config = dict(
    n_layer=12,
    n_experts=256,
    d_expert=48,
    d_shared_expert=64,
    balance_bias=True,
    init_std_router=0.00875,
    rope_fraction=1.0,
    lr_head=0.0103,
    grad_clip=2.0,
    decay_fraction=0.456,
    z_loss=0.0001,
)
Below are experts of layer 2 (counted from 0) of a mixture-of-experts language model. Rows are named router (the router's row for the expert), gate (a neuron's input weights, with its number), up (a neuron's input weights, with its number) and show model dimensions 0-31. Each number is 50 + 12 x the weight over its row's rms, rounded and kept within 0 to 99.
Before each expert's rows: "mostly gets" lists some tokens that are sent to it at least half of the time; "gets" lists some tokens that make up at least twice as much of what it gets as of all text. This comes from a sample of Wikipedia text that the model never trained on. Tokens count by the router's weight.

# expert 129
mostly gets: "ensis", "aceae", "idae", "optera", "inae", " disease"
gets: "a", "us", "ia", "i", "is", "ata"
router:21 27 65 43 61 56 75 49 31 42 34 32 43 52 38 53 61 69 60 63 43 56 44 61 31 61 43 51 49 50 50 56
gate0:74 39 40 58 62 53 66 55 69 51 59 51 50 53 30 50 55 39 43 34 43 42 74 33 79 56 55 40 40 46 52 62
up0:49 39 49 54 60 53 52 41 50 72 55 38 47 87 40 44 58 64 63 57 46 33 49 53 51 50 32 58 64 30 42 56
gate1:53 48 38 42 57 28 65 34 55 59 50 44 48 78 48 63 62 54 52 39 71 51 61 33 60 50 65 56 62 25 69 61
up1:42 25 42 66 48 52 56 59 47 42 45 41 36 72 41 52 58 55 39 48 25 55 60 59 47 35 54 55 40 60 44 49
gate2:50 41 45 58 29 34 46 42 71 37 53 58 39 61 68 59 55 51 51 47 60 34 54 57 56 58 40 62 46 39 52 71
up2:51 62 49 55 48 42 72 41 43 51 66 44 52 37 35 41 63 52 49 25 39 50 39 56 76 44 47 44 83 35 48 47
gate3:56 53 50 71 67 52 71 19 39 54 47 57 48 68 53 45 49 45 42 58 59 58 55 52 43 25 52 53 61 28 34 69
up3:49 49 38 60 33 79 58 36 42 57 53 41 45 73 73 75 61 47 41 67 46 49 64 53 58 47 44 48 44 32 57 61
gate4:67 48 46 69 64 52 54 42 61 62 49 69 60 20 47 60 39 60 34 44 53 56 68 56 38 48 53 48 70 48 41 60
up4:79 59 40 39 65 42 23 49 29 57 53 63 57 34 59 61 59 60 55 44 45 49 59 65 48 55 47 39 63 35 32 44
gate5:58 65 54 36 46 63 36 42 38 51 68 39 31 56 40 43 50 43 43 38 29 52 46 49 31 41 32 26 55 44 56 68
up5:45 44 32 71 47 64 45 44 48 45 38 40 67 59 61 54 63 39 47 50 47 60 45 50 27 45 32 46 48 53 40 41
gate6:52 53 43 55 57 38 31 53 57 60 55 66 24 68 46 52 48 49 60 65 62 33 50 32 60 42 58 44 63 22 51 39
up6:48 43 47 55 58 54 55 60 55 44 56 67 49 79 38 66 56 52 40 66 52 39 48 61 55 62 59 52 64 70 49 22
gate7:43 66 65 47 48 48 66 50 45 56 50 60 37 43 71 47 40 63 37 41 50 53 35 50 37 57 15 60 47 38 68 52
up7:73 59 52 30 45 41 47 55 59 41 34 48 37 37 63 57 48 61 32 39 50 51 57 47 38 56 50 50 46 44 58 58
gate8:42 52 59 55 56 42 71 43 46 41 72 71 57 68 54 52 41 47 43 42 46 37 67 38 74 42 49 48 49 30 53 59
up8:52 50 52 27 60 34 66 39 32 55 49 48 33 36 47 62 44 51 60 32 49 61 60 29 33 56 69 26 43 47 51 60
gate9:51 69 44 38 61 51 31 52 53 39 51 43 35 50 47 70 62 41 65 34 50 55 31 67 50 36 53 54 55 40 42 49
up9:53 48 66 38 47 54 64 40 33 55 36 52 56 40 51 46 36 60 52 57 52 54 37 44 30 47 51 60 42 52 62 54
gate10:56 61 43 37 41 43 51 54 33 67 51 27 13 54 37 44 67 49 61 45 37 68 63 41 78 44 49 30 66 53 62 47
up10:46 37 64 36 49 58 46 58 66 43 41 45 53 46 34 50 39 40 60 30 37 63 65 60 55 51 48 65 45 46 56 52
gate11:75 42 41 79 59 61 59 50 47 53 50 61 61 48 56 61 39 35 45 70 35 56 60 59 52 50 55 26 58 44 69 47
up11:57 50 63 22 57 31 36 62 37 33 58 43 44 16 45 54 41 46 51 42 55 41 50 40 57 44 58 41 28 77 57 46
gate12:52 52 53 30 56 43 67 53 61 49 46 52 56 49 56 58 26 35 23 47 67 50 68 53 35 52 43 32 60 31 53 75
up12:49 49 52 45 54 43 21 52 61 45 44 37 48 56 45 69 59 36 70 45 25 53 29 42 43 53 43 45 41 35 35 42
gate13:64 58 40 54 55 38 32 69 65 54 48 47 54 43 35 44 56 47 70 49 65 41 45 53 48 53 60 71 46 52 48 64
up13:61 56 40 57 72 54 61 64 36 47 43 52 38 55 41 53 52 38 57 55 55 43 49 53 36 37 50 43 35 70 52 30
gate14:61 53 41 65 29 48 33 48 35 58 64 52 32 53 40 44 59 41 74 44 66 57 46 43 41 59 49 64 57 52 45 46
up14:52 65 52 52 56 56 25 40 42 42 58 38 41 58 61 56 62 39 63 53 84 33 34 44 64 31 31 51 34 27 42 68

# expert 48
mostly gets: "ino", "ero", "amo", "uki", "RG", "oyota"
gets: "io", "o", "os", "ino", "as", "ia"
router:33 29 43 32 66 67 66 41 30 54 50 26 51 54 43 55 51 49 64 49 59 44 79 46 45 80 50 35 75 43 53 70
gate0:58 51 49 71 51 33 36 69 75 51 50 62 50 31 62 56 59 62 31 52 32 37 55 35 60 51 41 47 58 35 56 47
up0:17 33 52 38 57 47 46 63 61 25 53 67 50 44 62 56 47 37 52 46 43 33 61 54 76 48 66 69 39 51 63 60
gate1:75 66 53 37 53 49 58 65 41 49 55 62 45 19 55 61 38 57 49 59 26 42 43 62 37 54 55 52 30 51 46 63
up1:71 42 31 20 38 52 45 58 43 54 36 61 61 47 47 60 34 40 48 63 53 65 49 39 50 50 42 60 46 75 51 40
gate2:60 71 61 62 41 55 25 51 34 47 49 47 65 52 54 46 41 51 55 36 60 62 51 47 50 49 31 42 70 44 32 64
up2:74 39 48 35 46 43 73 56 50 50 40 61 73 60 37 43 39 38 46 51 36 50 63 68 44 55 62 45 41 63 51 40
gate3:63 74 66 41 50 51 52 60 50 43 55 56 52 39 52 59 35 51 20 44 41 66 60 35 53 39 53 44 49 44 49 60
up3:59 54 59 52 47 32 44 41 41 37 53 41 69 40 32 53 63 38 36 46 35 28 57 44 74 43 52 54 63 43 37 72
gate4:67 29 56 62 51 42 50 36 55 66 67 46 40 64 45 42 49 58 35 65 64 41 67 56 59 47 57 51 64 20 30 64
up4:47 64 43 52 60 64 57 46 44 65 60 45 23 28 22 57 46 43 38 48 53 57 32 70 50 47 62 42 29 48 37 60
gate5:61 60 57 39 54 60 64 45 36 51 52 62 42 25 32 41 69 37 57 50 75 65 55 42 50 35 43 45 53 53 60 62
up5:48 63 55 47 57 49 56 50 51 45 56 38 43 42 35 47 59 41 45 48 62 36 55 47 57 53 40 58 60 48 45 47
gate6:49 59 32 66 69 57 48 45 29 48 61 56 50 54 77 43 54 52 30 58 51 50 58 66 42 40 51 48 52 37 46 59
up6:26 57 43 78 42 46 56 51 53 81 77 54 61 52 53 47 67 31 43 45 35 64 57 44 32 37 58 49 38 73 39 55
gate7:69 62 63 59 55 64 68 50 41 39 36 51 58 65 70 60 63 56 68 50 53 68 47 35 63 49 56 52 50 41 54 51
up7:59 48 42 51 41 58 67 63 42 61 39 51 31 63 50 64 73 63 50 57 41 64 60 58 73 48 76 36 55 41 53 54
gate8:52 35 55 47 63 70 47 45 56 61 64 42 68 62 50 63 49 27 54 42 55 48 61 63 54 39 45 47 53 58 61 49
up8:47 52 49 59 58 44 64 56 65 86 48 38 79 76 44 54 28 50 52 54 41 77 42 53 54 30 37 86 36 57 45 53
gate9:65 56 36 53 47 52 47 42 48 61 34 60 51 46 54 48 34 49 50 44 61 50 48 25 44 50 58 41 38 38 62 58
up9:65 41 31 21 46 54 40 60 44 50 35 51 59 34 36 43 70 41 61 43 70 50 73 66 44 50 47 33 42 56 32 49
gate10:49 61 64 49 38 41 62 61 57 54 52 62 56 53 59 23 35 23 41 50 59 45 56 67 47 41 35 60 70 30 43 32
up10:63 52 55 52 43 55 28 52 54 59 45 48 23 49 44 59 56 56 56 56 44 55 45 43 52 42 52 60 53 55 63 55
gate11:60 33 59 59 29 51 70 36 41 58 66 55 38 59 59 55 26 55 44 62 24 56 62 53 48 54 54 46 59 39 52 60
up11:61 52 46 33 69 81 52 46 53 51 55 52 88 42 41 55 64 61 49 39 44 51 51 40 57 60 34 52 48 60 59 68
gate12:68 59 45 72 65 70 50 37 49 49 45 64 48 47 69 47 50 70 22 46 56 63 71 58 39 50 51 56 34 48 41 45
up12:37 47 67 37 47 48 61 49 60 52 70 48 51 40 46 49 41 49 55 30 30 49 65 39 44 41 35 45 42 35 60 40
gate13:70 77 39 62 46 60 47 47 50 59 45 57 28 56 34 52 41 28 48 35 50 40 47 80 50 52 47 56 56 45 42 49
up13:42 45 33 27 36 56 47 42 53 60 57 54 49 30 40 38 49 38 47 52 30 57 51 84 61 52 51 55 42 53 76 51
gate14:61 59 40 54 41 60 45 48 48 64 66 56 32 44 59 46 58 54 67 43 63 36 61 49 58 45 55 87 72 31 58 55
up14:37 40 75 57 36 25 30 66 51 50 37 45 51 54 39 55 34 64 32 54 42 61 45 57 54 50 58 54 48 68 46 49

# expert 103
mostly gets: "ya", "awa", "amo", "aska", "illa", "aya"
gets: "a", "ia", "an", "ah", "ana", "ya"
router:46 33 59 48 50 57 54 31 20 46 41 28 59 47 37 66 29 50 55 46 45 32 62 55 52 57 48 38 59 46 54 62
gate0:58 53 47 56 67 37 63 36 48 66 50 60 57 38 52 61 35 32 45 39 51 49 66 49 35 50 42 54 46 61 50 45
up0:56 37 33 37 42 34 47 58 50 41 39 63 60 52 57 56 62 66 32 47 56 68 51 79 65 51 62 39 37 54 38 66
gate1:54 48 56 57 78 51 69 52 61 61 62 66 52 45 40 39 22 39 36 59 62 67 63 53 55 44 40 39 42 28 53 50
up1:65 43 59 47 70 68 34 40 61 50 56 41 50 53 58 48 45 48 41 37 57 73 71 62 37 46 44 22 43 43 52 59
gate2:63 37 62 53 51 50 47 48 57 59 47 50 42 69 61 45 61 64 47 52 49 56 42 22 50 54 59 42 50 47 57 52
up2:44 63 36 56 55 45 46 47 37 41 70 38 34 29 26 49 61 44 52 46 41 47 63 42 30 51 41 58 59 64 32 31
gate3:55 59 44 38 45 46 58 48 39 53 52 58 36 54 54 49 33 59 52 46 45 51 45 61 39 49 42 37 38 53 45 30
up3:43 22 51 64 61 66 50 45 49 61 53 50 25 63 70 49 51 51 61 57 32 57 57 37 51 49 60 67 26 44 43 42
gate4:71 58 62 39 45 62 61 53 56 47 65 44 35 49 48 54 14 49 43 33 38 50 69 51 29 41 52 58 61 50 62 34
up4:50 53 28 45 64 64 65 59 55 43 43 32 40 42 39 53 49 58 58 55 46 71 55 44 20 37 32 43 45 55 52 49
gate5:68 50 54 61 65 45 51 50 54 49 67 51 63 38 51 56 40 32 41 37 56 51 50 46 75 44 58 57 72 33 26 50
up5:69 42 47 43 45 19 47 54 53 23 57 54 64 37 34 59 35 53 35 39 36 59 39 38 41 46 73 56 60 49 47 42
gate6:39 53 38 40 42 48 56 56 33 58 56 44 41 37 61 49 51 46 71 60 38 53 30 51 52 50 34 43 75 68 33 37
up6:53 56 63 46 54 38 46 50 55 42 37 64 37 55 50 37 55 48 43 64 28 43 39 50 49 60 67 48 70 49 31 47
gate7:52 45 51 37 64 59 49 57 43 64 55 66 49 28 56 41 41 38 52 35 46 51 38 58 50 47 59 70 43 34 35 46
up7:52 66 56 49 78 47 66 40 55 65 43 52 51 42 50 38 55 58 45 29 49 49 30 63 45 60 64 68 31 44 58 68
gate8:61 32 67 45 47 75 46 44 60 54 74 34 49 80 46 49 42 53 54 50 50 69 64 56 39 47 61 49 58 53 56 53
up8:82 44 50 54 55 59 45 47 43 42 36 46 23 57 50 57 32 31 54 35 48 49 72 62 53 67 60 26 42 39 47 73
gate9:27 52 42 51 48 50 51 54 41 56 32 56 23 60 46 57 33 43 67 20 65 55 60 46 59 46 63 58 48 42 36 79
up9:52 63 44 61 33 43 50 35 64 47 46 66 50 26 44 46 57 46 45 22 42 44 48 46 41 60 60 51 61 51 34 45
gate10:55 45 51 53 78 75 50 49 54 52 40 54 56 45 51 59 53 34 51 28 34 50 37 47 63 39 49 67 50 45 64 65
up10:57 57 31 47 62 46 50 68 52 38 41 43 30 63 58 40 48 37 55 63 53 44 67 47 73 61 67 44 64 63 61 53
gate11:62 90 38 31 33 47 77 55 43 58 56 45 42 33 40 61 62 27 37 40 44 51 63 39 54 40 29 77 48 26 55 54
up11:38 40 55 58 64 46 42 49 58 42 61 50 53 44 38 41 58 49 55 68 58 39 35 41 57 55 41 38 68 48 64 68
gate12:67 45 78 69 59 44 62 57 33 51 53 53 66 47 61 48 54 48 39 40 50 33 69 39 58 47 55 44 65 47 30 33
up12:44 56 50 73 40 50 83 54 46 37 42 48 59 45 72 46 67 59 30 49 41 67 22 51 36 45 44 46 48 39 52 36
gate13:65 49 64 64 57 47 47 56 41 37 52 57 58 63 49 64 29 59 22 59 45 52 60 53 38 53 49 44 57 77 63 43
up13:36 53 77 58 62 28 57 56 60 54 48 47 53 62 60 36 54 48 69 31 40 52 65 59 35 59 49 39 45 65 34 36
gate14:74 58 45 56 61 45 44 50 69 50 36 63 84 58 46 53 46 66 42 54 47 37 42 49 50 37 85 43 49 29 66 24
up14:35 54 58 51 30 49 80 48 53 58 66 38 49 40 65 51 75 23 62 39 61 51 24 70 53 40 37 51 48 51 59 40